Weights of a small mixture-of-experts language model, trained from scratch on English Wikipedia.
Training: a variant of Adam for the experts, 946M tokens, 7217 steps.
Below are experts of layer 5 (counted from 0) of a mixture-of-experts language model. Rows are named gate (a neuron's input weights, with its number), up (a neuron's input weights, with its number), down (a neuron's output weights, with its number) and show model dimensions 0-191. Each number is 500 + 50 x the weight over its row's rms, rounded and kept within 0 to 999. Numbers have three digits each.
Before each expert's rows: a language model's description of what the expert responds to; "comes before" lists some tokens at least twice as common just after its tokens as in all text. This comes from a sample of Wikipedia text that the model never trained on. Tokens count by the router's weight.

# expert 15
It responds to: Sentence-final periods. Periods ending sentences or list items and decimal points in coordinates, table pipes and line breaks, plus name starts like Lu, Jo, Vi.
comes before: "\n\n", " The", "\n", "|", "  ", " In"
gate1:472410497535488468489563464422418469443480502523410481506572398567437498484518457469536530464462530575515547510433386491447414468453418464493455503465564481414418497566519578507497464520518549466642524499481572528529568453516430493557456490551535517332575521478513481519531495464489494450572520559488534448455429572457506547542424501492580550561460536501533501499592494438514560473490539523562425547461460555489588486545469581461630421454513498482544494437542468580591550513494562595495544451521484428439458517443462504484447553502456539465510464560484555455418531527511558503
up1:478512452467554563523471487471481516459416547529451437575626484550471581492489536526549467500593511499518596466584466547497532549439488473436404455527489487449504495571433454507466509540629434544582457490558477495453473402498556464493472527475457409479545538526508449439516558439558508503525467464434501403412604587547538587483464573424535455565524405549435514538447530510503456535530588537598512508459515612553466498489412528523600500484529492483554576480405506519555512499500546440539461489514476551578416579511451577422465523574523504496517474498447501472447474502416432511
down1:516501606497561410485469538585530492547495515568390525513489476473562448502452473441416560540460459506468495570451469385530465413542540489491482493517488534529472605544408503396494510482452394453572491571548484538462532489487505475532468500444512506554450588474499525448456559272574506468567516515599520463454510471526556513494443506478518536494438519498547494499558491452399484417568549532465557444493522509498481491511526475483485498477493540658495455406543403517391428467460506568543479552430459493468529559512550509481552599547464500518529565508517537513461528530529535564
gate2:500630490491412510511528486552476549536522414486388516409578477364574479541499480492546457483589452553478535525529403461353508631532505465555578528623507496489541460501458466495488518481448540557492539541433426524575515474482487487428500514564376481474527535511575488622475546584489551430523560537448388490452524571465557495491440513469478481568429487469475470546497438635544461508439512433525556474463455480487539548530484522550437478577489432487486523472500524500568470435604492510458475509475518478569488532429510553534469584448526544482476484512489492439454538480542486492
up2:512388446514517454482514580564604457447532523512495505529445517569537501484429542452521485531534519542459534537552531536546500490531499514577501501507498599505495485484449486552576448463407525452404520442594597406467479467470575526461498450473554511501543514437462541431427416429525458451508419485561522568493470483533471471574527499444501417434555452471517561621552484503467485580496458550512475455423515571529493479478456547531507530587541511449433531498564511420593423508422478529443516551522540526565534551548421494518514360470444493520460581661562425575499460530425486513
down2:445577567410528544474645491609520503537515470525530521471516585513519521479586561478515291545501507510432471492498398441401524570468454461504540498514556456438518480478507509521446431466463551530504598452537442550448464405513517511484440438541493507456503445442425541522518438500489510413476588526519478373493536446474517515523556414440544492521532568553599530555384458506522479529463468490508614514511570496560420523527586529489469511598441481457531537521531488428517519515422453489527564470503550493423480464500523548509479535454526528487560514447577470417470526542463468475
gate3:588481532588402440555682566503547464565492443495532484548563483520426520481513397541557483528422537496511521586608552447497515532489431460564470460458524472475431406497578429533513479426570555577456489495539493435525503524528490474528475508438473455533463534554474525492560416504503524480613499501480386631547498521535492510464451520506465504451481528447537508471514494529508540485561463419545391455495587468489491491423577518507459531486443505465555455595404533577448465484462482501466436441460446428515573481587517451489494536405482480462533384496521507498549476525572525564
up3:548482451594565488515433467488498445529475512554543522503394558518499501581464460488556445502502436470518467419467472569508556517462526528459394493509470549542581474418470547519527517566422451498586454619427437439429462532501596496509602459577531476519441520526517514536466490530499563475531473492413563496586510543506444459499538521468529615654485402554418550482436464429423491532573469540452524550490564506539506543548498580493504482483459500490556645494509475531468472558461526439559450534520509537535432523485543552471423424458468450594470610457517480465492533493391484494
down3:495573518459586490496475527573548418567428579369436441451490493484604410539598518448457512477480525484465416515515374473546522437534531570423498524477431471523493494517555589420494456430524607560524449516546546440468448468481575426404534520480466463455474520482475509504505399437491475536459504549556555493487515513592477563452488491539559536481497441409517540469573540504432512525509503510574543542484508529528490537452438502511514471520417569419455575551490439548514445588478530557502503498565516586518607464432564558474447476472519502540517436527458464489393637518492473476
gate4:509505438580579463507491517473505456482448480516455536469522496477474544370505446467541448537418533463403516442501545414408497508547456618540435483583460499514436483425491516526463448540518512536534493542497482534549431511470613528572529544522595510516514506470507546563469527515526535447504474406468439561567499544550454443553538447539510595516501510620453564564457416585509472479461475445479543431511488534483463535469582552484488493491555489474586543444412489539474543519347506490502627481483494529499561504467469457461525545504500460513525404491553501461443579537322588555
up4:388482460511526479484488459471477542479468462438518419477501495401473496477567472481465537454438506504417405533559616541515492518524501516506519495601482529483459471518489443488434538503520477520510532520566508472492485517475588474625483504487593517551398500627450485519524504517504432503461552422518534493558437453441598533544524468519490441399488562488507467419479386560556487482450584438471548435538514480509517552492528529449617539439392475486559480541505503537467535534407465523502613568512482552501568450503558415478561650462560499607575387457472494481470555479473469478
down4:522600515432558489597530497477545541591499502461507511482500462459488462465497464557464606503491495528579468439447459595547491496438515519507435495486516432514465512548519510542542419527490505544443557468512593479518478546450377498494448484583536517478355546479416470458480533525534560559490440560474514462456446513550531417539450526448517497478519469561497463329535402487479532571519571475460577497502545438498491506565567500449539406533457414431549459512612504450537547458479577516487516406507589526449547509630498506451486411483513429481496549576483477439393540515474546550
gate5:463475534536420572501508462483434475529575607523468537515532526445553493431548446498512500546362512568425551396593558411421555557498550517546509485612497465497460444416526445506479494510553505601489454445403457483535503524511479443490513416541369570456490565546528483425513532520522466554510479549498470574480556516527528564549506476462416475497463420468462493468525331509486481502511583528570516489525503481475503482437498587460518426569478514395578475521604605530453544444528528475553544452526504520569553523432504426439527535459515492606496498452515521492535534463486539545
up5:504517467549537535530499551531481520485480533473461467499457535425525490546568510519447488519505440534417448476426599481565460518559555542484531477461468545486552575556435530524407524467529438504514510533473536535511509522511471509541489507426579471580580497428500492559411476492508578385571537514479451391511499500499426477556515470505509494580502443485462503574471520527446535471411451514651470510524393583454564544450409519467429466554576480514430469555535412485460484530471530381688443542434471582501478426554452564391440517573460561529564474498497490463538466480565496498
down5:510517502567490523504511509485525491530486477520511533425570509546501428541515490493497508453472568593503564560450426579442547538536432510625452451581530578522548425537544517569587510504541501524497486469566403553400511487474515484514384537493443521602401425564485492496512542500561520427486524520520411495502494479594516466431461460573433571623540586488425496480419497485491379459520464501514510524439588512487518510534558430493525478502578402559505510471613539445427561428438483448490544464430492509418498442455422498494441552483434469509461499485561471518583467472404571492
gate6:582477510483473528585493557553583547547506530532635483461577474443511458489387548455574433592468633532490572435445534514523560518499511545556512525520465462458494510406550492581463398464515509527547389510495563454444529495433535537472519490563558454565526557590404477429531466466452506428603508495503468451486477486472469557569454444457529460557519545569509603578499458457409555550514526458459545465505450493467505465482495627443425485498587470446515463552424498553598546425549574495472455519477412474520448511464512455529543535534473477515537481486422499501445422487518465525
up6:450448551493570557371515537561469584438398559489485529443476530562422472503496395542485558464495472434469535568516515435569546440497451522497421461490392495560601530599522512551521447504472586512532523472496518562560504515526536475526467527406467507483480497407541528499516522469534447442498431570462447561551560529523500396472512433471531495478537567482437416425471449406498420458514433475473457547555570530575553450495557476579508542416486469514498549490543469443532483564483549578490407518507491587503548545483452472516391425448563518515477575567547500530519567459532542621
down6:547444496538497397488522380501435423481506529393454523437515459517530556507485461472560497515540500470457405488486580510508433576470469588553557459448507513458379503552532445529394595524469468537412500563443478517562510458544372474485524595392510533503524384508534427429514511625512500502512509575474504490602489538554511484427528469458460537473539472530493531568565446503540400540491536486455464430531506501466547485558434528594567437433527483519465543531505458557495557471542541552496464450519552524436527462488629558526461542440555526588472512504524459428464560465542504561
gate7:506591444518488531482557494474563457480422514519525522454553490485491413416373526438542410412519525603491467434466426518500510473511436536597471470507489550453491572587551439574465454487497504602505499607540469541520489491441542450526552543498479533576427618546449515444500528500427584477541544528487442458518546563394466427541514489513537467502470483476500490638487539458486564531497410413502532460482509419478537443454494626543498392446551509433521607498454487509530470409501571484467541424528467507541483500501531546495542527462603477550544463555504408538455543565489487473
up7:553503515442522527432486516501521419547445509508454564509522508376412533448468562530557484472476488450406463472449528336553470444540496557537466478547480587432453523622525370546484518513417524503476502463456507447536447506561553479471469517483411453534475530484523479555495543568519451387460533560450504552505416595450518514546538498432553467515447509423470517508504488586492442520486411491473486557473546503599428478527522493504500497560499473492505537456554545579475461561466561554489575514559526586496463496510684511490561474437587496531499500456482495549400510567456514392
down7:476433433505425556433438450578568524476564520517450495479475484496440570519509532489575474472493421597530506498468556508546566531516553521538560465538449495548482571457506470481472503492465523452512559453437492496450492484579507472458574492432555414571438558427431508530498498557469529535516462487497445501518558389575469431505546397519528608475623531495490483499473473530472537464572466605441482445441493596516500460567499533431411499498563578314561486584495407431445419484474534526540510536472495492506427617493523577485466428477522440553502444472512467562537513470586500449

# expert 3
It responds to: Digits in tables. Number tokens, mostly single digits or small numbers inside tables, scores, times and measurements (4,389 mm, 1:42), plus single capital letters like B.
comes before: " |", ".", "–", ")", ";", "°"
gate1:513513499489481593468532554504525511440472471406512488464430521527541504491538479556580434569533498498558484499548452568483491461453438491544552464421514445448502479629576505525541426448450545367527512468516466622527481459485454423393650483523474495611391581520491519482603538496419532581474531533495448557508510471455537523471508476519528539502558574456525514482540508525485506437533414544420519432613503440508449496510440454407568519417431492491485471592537504550502541469477527435483475452543539445530522482591517382521477496514585560479542505447473513512478402551582491472
up1:496461479586545437511507503541559527488486582563400460528478487476473512533602479421434493562513475470527520490448487555601521563442532534501414553476627411494515472531502464458492523527612494524514487541527476436438493519493390515457515553463551562514485456521424373488546538509479393453470514484442490552456565558491494548612533567486454448569480468559523487520490554461574431601416478423584495498470481548480445484382515427540425464485633578436509527484495510462593550449474520504523587466429535532439497483471530589508435507521485481517529438495468540478539582447462443569
down1:515517449505595494525503464500416511526418500377518569435488510516544505507374474616573373620478476474410504446535419544508510529531534489519622503510489548516458532548516534552506454466490530465555538508532508514546599488545546509477578545475487381534529406556457540432500499511454519456565484453521504497533543543530528523442487593543422549535530582479546471490516467478437583504542535566509481533518529599477548492499442496585500466456473396362410507555513462480505539558479438460417513477556462462518503470523440527395602493493434480473464403436464478488510448502505457418
gate2:478395534450536491493529502518450544602527458444525475569463466485597463603554487510508421422485616660529475591524458520418540483593492471496476507493533543343526532474548447481457629562446533521465476454476511552409549452523429443472476482540389462515467526441411491501409506491440500514465573464453496536517463527427464502501591472499479529598463525502548526651421431428473504535536422466529484486460447490527532476527505488473519427495486559547468449436450534537470442562484498566559489469484504587527591467498553539486476494471454498438543467493459489538567509444538489519
up2:532510541501429476557589434449510387509376545442504518568607480514528488547457481584512621456540512506566543483499510499616512473419529395486539501586560455479485472501465463528490416502586486519602494468495535493449466547547527542464544448381487541477449493477535475430475502424524486576580409488591679442443536537502430479478439543414433506496459592509525517477493562585452491445505471574532490515466526484517560512512554578559517458470493468465556464457461554488468438521496532481400507477570463440501500498554511499480448588450480615494507516464478436558493493476454518518
down2:524433465542506457518480524487437534510582489472502581558494440468557414473500573467510438583449491599446408480536452467515452453523406609536442517538468478397456529451508518492436445486522478554484500494508422640499523403578429500442451488463480452480514432572431478481582498599489519470503522471500578556509500576536457446475621502516502480502451491598512477600559580495472601558531437490527508491469578511504516533380484379446590491478573466562472484505460513525531503559486490599458518434473470521603502546412483505519452481490552485520464501479593487504593473482453563514
gate3:512443526458469559445518528512523502487638478429562449426463534454500519503537457392503439531486505559488502475552516489464455482541532435523501471549531414542490512546531522589478517441521533496442548506493416482473584455505498441607529447407431508519558568428469498541540528530556568594594547608476549451487471552483512489567602438465534596506579529558507402412456521480546476443518509539488515464501477435379503580457447582480450473490555520428519565527542551587584594499409487399467521502479463500576492451412509455442516501515553557513562439539452449498389473493518511512
up3:403474532561583553482452519521519569481516480608501492410501625471512518490509501494421531444465331426507502486481450462545514460462472495480452487460550469473447419473493444536607522520564468607496605458526464477406486531564394483498583476551537531557573513440512417569593524553488499517553530465604635501500521535362447471532512492527507526541521469489581505475457530501440521413415514466537474538531466577501385496456459481500522523472487488520459568424468462476541486509401518478480470548480529443471473538457570521546487404509537575484537522473485439570476528469571541510
down3:508435507487438451564490486450526455472500441488481435493495485584538451566484497482569613476502488464496417569414516499458450496444402442566492546471525599460562453485511454451504474523501491599419539446529424531502441597500547545494478529458500452512441520467572514474541477461555524435539518590487437557503526451515547520585538491643549545445431442463483519384504527415576465466544467528477574507467490473501479515570544552622449469582507600611451423457536487482376482530531479470462503447475538544425521460545572543504416448516547460581460472538511531468553491613523454494
gate4:463558475546419540575546442542453429471508390548540500476483440465466500560465503418582484529549586563461481476502561556512511507433531443458451505500477460524519539486539418450466517503487537480408478488525671454549526433566488460574441511495474454473570521435556482426498411500500571482516569543484494498535500528516477502474553451474497510453544558479572413540514542451466463632549538510579525355539461410478479530526502547548549555444575532460499482522523482569473540463463522432513569555433584566477439517523502579509592531438466380473512509495477439409404460436563437479
up4:562459437490473448468584516439469464573576462530510486437458438562528457496433487495588495509495473547553473506514509576549545521463531488476482472495539497535380437510430469521418400520528552620573527669513559450465479512515430536463444472502488521538395534550553397539512477448477538579456418513501587484474506556492517465495466509572503409464529526533551497493492570488497451501481510538510510493456498600565401489530580511543477536373483413512489563394491518552492468533568530538450511518540511441415545596515448574516483493533511429404493439496540455521493413485626508559
down4:467534516457529458417519540440492502525456499450479440489524537461407504477499567443545537447569543533516508499520430540435545596504542507558421432504514596521509511517482499516537530494524473528455455427536487468460535395495569599504501462418475517611449436401395441441462520422583483558485518402564392492547482536510490517547539522504527440508532448434488501462480510538486508594338498586540437525611456484512438477559490556544566531593558526559489499515471511428519475509423438420505524484487501511350515455521541458566541451465591488480480564496514550559481522581572563534
gate5:552531478682465528554458598513380619541544468555416540470495441493484481454560513530526419517485454473593454553495466505471527490500472511504497511553598444502526585470443477466495410503434571595490455513444494526482510519490498459501536508409430545521444537421466437431572442516448592497475471495470559503553505489579499454461530550472458545491421427531567492545495494393497559443567456512499507604480502532519470477457514429485581513432460582435533511565590483547620541572452561453523457491544493499527468532532627505510481466529564443571547532527459490523470455470420452507
up5:464598480539558540508497425487446559524588463463528539555468463481570450514538487480608508384471487466536456517575475653433505479512502555532503616466507515465469543489453499532402444556472503546429610495509571470638487447463597516513488472475422534512436471458493559527571554520552503447443562495468483507519461475461460507432631457467535517580505505496510440584498440428506440511433481437550458508480474495516462494509393488402526523529504425606464502474567482473447495479428477537492552436429552522513552480391537558485506462466451384473528441567510495560474514510553573484
down5:439470439504437606526542489530578498441528503413458465522369517519545588622401531527509532457541559528577480458448494437573504585446516479530458513497466477485451492413435581514568516452472501565516497477555446423451462501521470541524531514484467425533591494527470541542495545522459526482453527507567479539545525545510548551553394485575516548484450533481449532524441564604348565436551375567535553417509533530476535501547460471527473448376528547420523485545499483462460513476489540505454574498512422571527484553503450537492478578540545480555485527421431460476505506560496398438
gate6:430504533618410475501472569523468504574493499495469534521503530504460519516433504599453466488541550521518522520460518525364502506481481494505525534545523456469495533531481483581459550436542573534547523346542509511508610580543537401590582509497516543533592525511499471582487469535483521491576498507562455491454487421482625511516565474444409564508480478510454533488462494591532513453487458538478522476477404395471450459559495464456425490375565436545583428514515466545413386448493503483518502488441545495435391510493559481424486497446509518595534498582495492477571562413480546459
up6:394581554385584527490478470509403494479463418474476472454505456491505467514422537417598514412455506430464576439585566439564497524504541555512506485501441490470518472516411468532552472597431525550562449509467484536579448512529567555491455458443495506454584605431535531493634515445448588525497526460477504565476507442445447529445549525472590380498469532443481535562435477509503491527465501431504499522564391609555514497517460534531580580497561510481447440444532446563473599469492461510545569526471500512490562487421443472516401505503481490524490500475530451503571503582506536446
down6:411471511474515519500568590562583557558443572528458557471528544487568446574494519425500353460564550528547543484461527502441445497469499630442425515580507531518529496512507454537486436508484496559431577515487460505482484465451458440513489477494455527502470519497609425497453494500480491584560523537568510428507414526587543542502495482504482547431488396490494440478649502535553523552496388505572546491518514503507487571493535452589474531431472517449549402425472526508513562544517508575505491455441507411510484602518469497458453570523428492502430491424580409429465454374535475495
gate7:503501428517500451454512472534481496536503501471589462479507542428454516479508487548421528475433506552566500531543444495523545440497548534521497622527503551523567560476504613419457515442500491521461420484599542468345539362467453564558469509515454534533484556515452455499475450556513520453426493588413465508501442514529524547537542509469447551468506421503580537455411491556504453556470465513517546465443446390478569426472465553515483388442517587471431461503481571575444493456518532410619587438542589514573459422476536484497487500448548459445567473528517526548556589456524447515
up7:554496558580519525402557622463457447493428477503437507434582546531359495406533399475503576566409459425466529557598511471545531469466534529539446424493456527376479490485483465493534479515495458451506552523518434581433516565447431537489565434478366489493484550596428489543522529531541553434496499565493473451479509432460502510481514508405424520427508502534520578570508491544471493475575473531557511460478551509491471539515524537575497508452573557472486536509543519568540592496533538388492486518582445453575456509484557521522426534532588422428521413509518491499468438458517558511
down7:443548528517525460494501465516448533487526529401584509494518524471472404529558562522481669541511507520488490511459505444518436544495411619518543594411436392527501512587517579584498524487510457538440460495492488603500569465456456503563482615532418538436463551452490442449459451618503473378520453479427537469524479509482444534524468491406494438493463451496512506438523590468500460462454493387447602488505573476394565491529442561476468480445483471637620493523577514472498539555487481473522481558486554448519542526486563552452495522524563484519483491451486504547524544525495479534

# expert 14
It responds to: Word-completing endings, places. Final suffixes completing a word, like place-ments, superior-ity, target-s, plus place names and years such as London, Paris, 2009.
comes before: ",", " |", ")", " (", " and", "–"
gate5:455416418473503582560520467517502564511429432520534506420523508443545453527470463532468419473470512472550452571434563544541534525543592535580523415470421411555607511512516468620535479489505452478508457565469474597500548410475421511510486535509466573517437574435514397555559470557448576523468465528496541567479491464484588519447502452508452490493400509522517442521476455505459501539369453407495612490473463422526564501510540505509446516548532531460418581544468525450548460514495588420537516497501482502569456504485459556449492523529622562609586499476495450581504561487468492534
up5:488503515498524497387453499502531511486533535459530481537533496556506646373577563533549485454441519493451447525488467524585562545463545504522401444459396521550435562461419555461468474497479503426434494556506411457533562505566562530463458522436560441534599533481540502444545602450514454492453508532578580422485478426454410452508525508533496446473426519490485593487500390464456501559460478592451614456490452498481511506470475569545561529548495553496540496519521510487485430509562438556490443518461593542552491449473548582470538499456473515608499642419522530518497415534505526490
down5:509510472533530473588536509454594536545397472521513475590500481555489551588483521469582524418478536555506488534481442580524582533459464506546579497477475492688399513475463482541666431473446613493477561456504425443408470386538506496443540488451512529545548565565427426531483493545564538463505470548464470493498524489474503522470537477468500399489487500514449464422536467446457432535517507525513549519448566519510542471546545571502510491440542467406499479506445463515537465482420500511464519524442419437500453480453471578434569543585611487506535521446565444436490446465450474575
gate6:563470453532477491592457560499437621497523465517539501495387493437585488437540485583558477557511629529507471489567495516356476443546471495504551432569619554513519530484490474562502509462491525507462457561522521557406486459462475486427497439454482488525381488436484509524504462510484624523512477542481510511504476573470557481568554535586487498568417532444577455499459531502419512436461521501497373416515501556528543462429501548483452511520400476438441631374498555528425437560492450515436494522510446517557438544507524593489524493505574479501449563484442517530514491568515487498
up6:615466491523502551586447522538486584446501565511511548552434521507527450578608599523433463543558499483533476476460584515526562484526422488502454498497490539518444543396495560455514433451516506501531497508574573540529443540524438432497621474464519511556530454503561471489506513546577436427477476507512531448538426554559469438524596540573536545595530431485495521518454577498452583410502444521563509557475479426459469546509431476476498442462511465465469411402535526456565607581449510509465477535551414349489518414549507514480532412432467496439480523530515525545529451527405484442
down6:482515542523540498527421507462530492465531609562555534556472508420546464451491532535430487637498482518476481497548555609520438460544548591517416441510585631553474564448505482447585472406537471506496498414565602424506479476475478426479536547523513458619451360573468508545526489434576494428538474502438448387523425509613528439451461427512542439491501486377479485479543512488496555494577444487491482528513471429550519550438451468454495475533451473564513454455524546535516466501524488472560577541533468451537513426539492555507516412534509467445466495513560454529495476520508398515
gate7:528435451521504568512490513401529524630463493452601489517472529443578497554495442492568409535540510489498389473566518511491463443525417504536444469426535512473483577509481414498509517567596454596541596506511445627591499428518496513477537519519617445544523527460555486460634464530365552451480438564550446535463455498524556510520445429496485445451501501483492465529529517409517536558500509527491422480545510496598451531469461514558486489593545480498549527517461484553557364491507464512551474493542377522465460498496529541431463512509442536554544535423494492471484478557474396556
up7:483527546557503535453439445585443432522482526462435593502496572469611526568460516523464488485494522475496440522512493552609491511520504548448485478416539539472524534492444519538432578500442547464520469457463393571534385478386496520483534537473446489525566470556397519504610439445511541367462499503596455575578467405481457447569565498504555487492532496479471423457557502505520495468501505436572495540589423510511488584607480571508469524488468586524443523391435409491527480462456513516589485488529501422557436451372549463534435485497541503514501480465491550507536441499501490585
down7:486559482455448547516496476479504505495503502488634518494498480613419444506577467477501458522488558578534512475507437523466596500482501410503498584418519498511499620473535518553508529473547460581562553332565493530461548439473514447495426372547468557511534497476543444504573489510435564466543502573571586499398511460521505553425591596465554442439491513429466506462495478487475478475467501544381446484482505639518481494398493508569549455545526527489523532458436542439495570443468514459503435575448535463459595487543437479490511543507471493520445568448506513554505405564482436510
gate8:478517415427500485472619482488451430500580431442490521500540540453543460487455591477614437619540568461573431580509448553448542528522495522511545482468466504505488551483489618506574535509608487503579441467573451521653484475496481498562498460444529438482424535453522639470530458405434514454517528596469523478541539535359502463486540466495526549554475427417556566497509443455517473476575464571491501495529480505488536427521532500555468489512462476492463572536405509523461473423560410505463510551503382509518536479458511463478517524512436569500515542525553536589439460464497476485
up8:524548482545548448518522556517376430535451514471526487486560395459446525543498536510550487532451564441482506571513523489525591496434478479561459506514452529486438511512475549454481520459533494531516458418495424485685474537446528528510521519481434534441410528446530543459479411486449469476433563534473497394447545524514458507471525513464488445558498514450577464447482500514485465569499478498553575538568391490524509507572536479544468582517513459455406554506477528512414423501588499518493607414569502601464547492574550509446544547540511488649494541426468555567421463389438478587
down8:537541392506508438482412376513492521496437557521570454487518340529551516479523566498506535451454521561486518461505567489425520477596492479512487525516468523457405533474479591547496602452481448472508453498464492570428425548605543520478550471521549437540513481428561460502583503575491433414448512511496542518417484541433461393484469573531569477599439524454498565535534444495385425512520478536469456577481567586509484488526562496538575499492473463599553502484501422551439446539491518455570521534496550569519517456548516481548458499494485494555477647407490510544503471573496467440
gate9:517531415546402464487489573529500546469530514468520444486553421425476521448373470460520403546511537506470487509595482450465514552564537471507493537503438690511615584498617457518516519526450485477531514502488497555540454573473581499506457436438490498441549542444515458573579498455569534526451561543517567548457539595524465503497420570488463476520469516476536450498469507500519534464571476516481478485533519484496455494426504474482467547456422498408494480517544563543475423539526392526597521430550470591545486531564532591522467519479566627520557481586544445454429497506475388539
up9:543560433516426394483500567443503550571537583454514511430564498549416543417496467496462472522560425436497575520538542442597478460444562571607535494521433514460429528569565503501518494514540446483515486399506485505489417451461472474578427461500477481431552542474516384606565500472535422523527530445514463502478605472517520531628454450527504542485533406560471482518611491496448567557527560454567503535524507483536436445593515534405595510528481517470569519538520403518447521531512399529518481550499399493475521455463559541527493475459479554511565580476474417515517503466458479559
down9:530460488414451456527592489438515508568419532538477458491526462580568508456510494511432427462517534494527530536570524528601458418504469538542459503437506456512444541505576578452553495480561528480453500467441459558438461515564456495519491510461510561533592466470543476461518592407523611543479514426429416549474572492503508494509524589435529508527596493431415639404554566524428493568495460421540486520532482534521478463575480471458439420472520557483510480514420520385547511561535607457475577502476567494453549530514534474463435496477447467402409561501453535473420538595485474555
gate10:452504518494476453541612451488552564479482463511601537474532640558480498464472392556431558538454558460445495444432552377425454511539517483428533428538511482509561457459561552477612441552489531386360474488545565495545461543509547504500480503466560502460428515576428540546556454489528387577491474506573506533440477422466476474474512525511444455568501508505532554468497502536475530494512566464486504443435475484419457542546512438430535511483478504478500529435492492452463490529418594516477541550505596479446520497428498539565461536495411538518571464642503591485538475554455414500
up10:456560512477508533486461477511436454538451464508494484476518534527516535551528490583445588544544472525441516459482431496493497512496601543590595514575538608488550470505552527499478413383453523480433487395495448502518498561529451505477500609491498533418477557498512438539483476535553517528491480504461585469458413481531518456468529495404452518472624397441519557451569449520451474458497441373602490518522494525476513504534408456399508534459480543513469488442403465436552545447575452532453538516533477455450580494527469515591439420485500455431488530518514651425590470416477494565
down10:504506401495494403505479456555457479537547510443442449582538518540515445503535546487484638474466477451535534534440497588503477494517485492531463556472533477504567497446476456403431436473580512536480470522509482517565474545571535570506496468435440467387493465401432565505576452471506482532521473516545418453410458500445575540472418489453514485461500480412619542617513557502523420490471487516515456415459569436500426535557567515581583552567516451626535486486466516508559518505491529489527517419468546435557464509516465526433545447460508497585632445560478453547537455508504628514
gate11:552451461403455449541514543473480470485532555526621534626516507506453481496514494491598460541550574537540551591537495449481431478486436528459511457529469455524559532545444555485500558501443522513546535504586525525474506383498464413488550484456477530551384552455494497562497516524559617461418540426422498534515559557464495571424533510478492589568492462477437324549441505529394553488492429566520492485529464469483458448405555598491431472458476498470496485426468519647431541490514535495519512539525480472501483518549485454511489545567533601494508542558540569537440426468454481485
up11:517481513523430620462467538624497543562468465468482561470470521447554480495568557462377565538364433463567499563511482479541489457475541504450465518449497564582491601445536546494509482450380408518495511493511527506464518456587463575453592427482515586539523484474475426558481576518514517482522490556507499510457431501547472429433476462417465506551479561504472524527482417564560494463477444497484549548429560538490488543493493537440472519486559418479541532490541484407599557509454563433487567382463456434579550493382552504529488568515509450468463457435509498459573482471495615541
down11:495490515353497424512554506427484488591535504495521476482439456549521481418519432531459412540568535581444528551459442451541422585484440534486441461461458511443538471558476556479424448549493536484521415522592517457555529561498527499478456408537500477479487595500541503463489639462589551506464550475444479504437589461430516576468516435592506550533504458489507439476519591519518584496522467522423517534499460596504588454451509443531508462470508449431454472513534502502427530506551503480540531581496463512390435460572535520531460485637546600551471539445497586445569422462547533497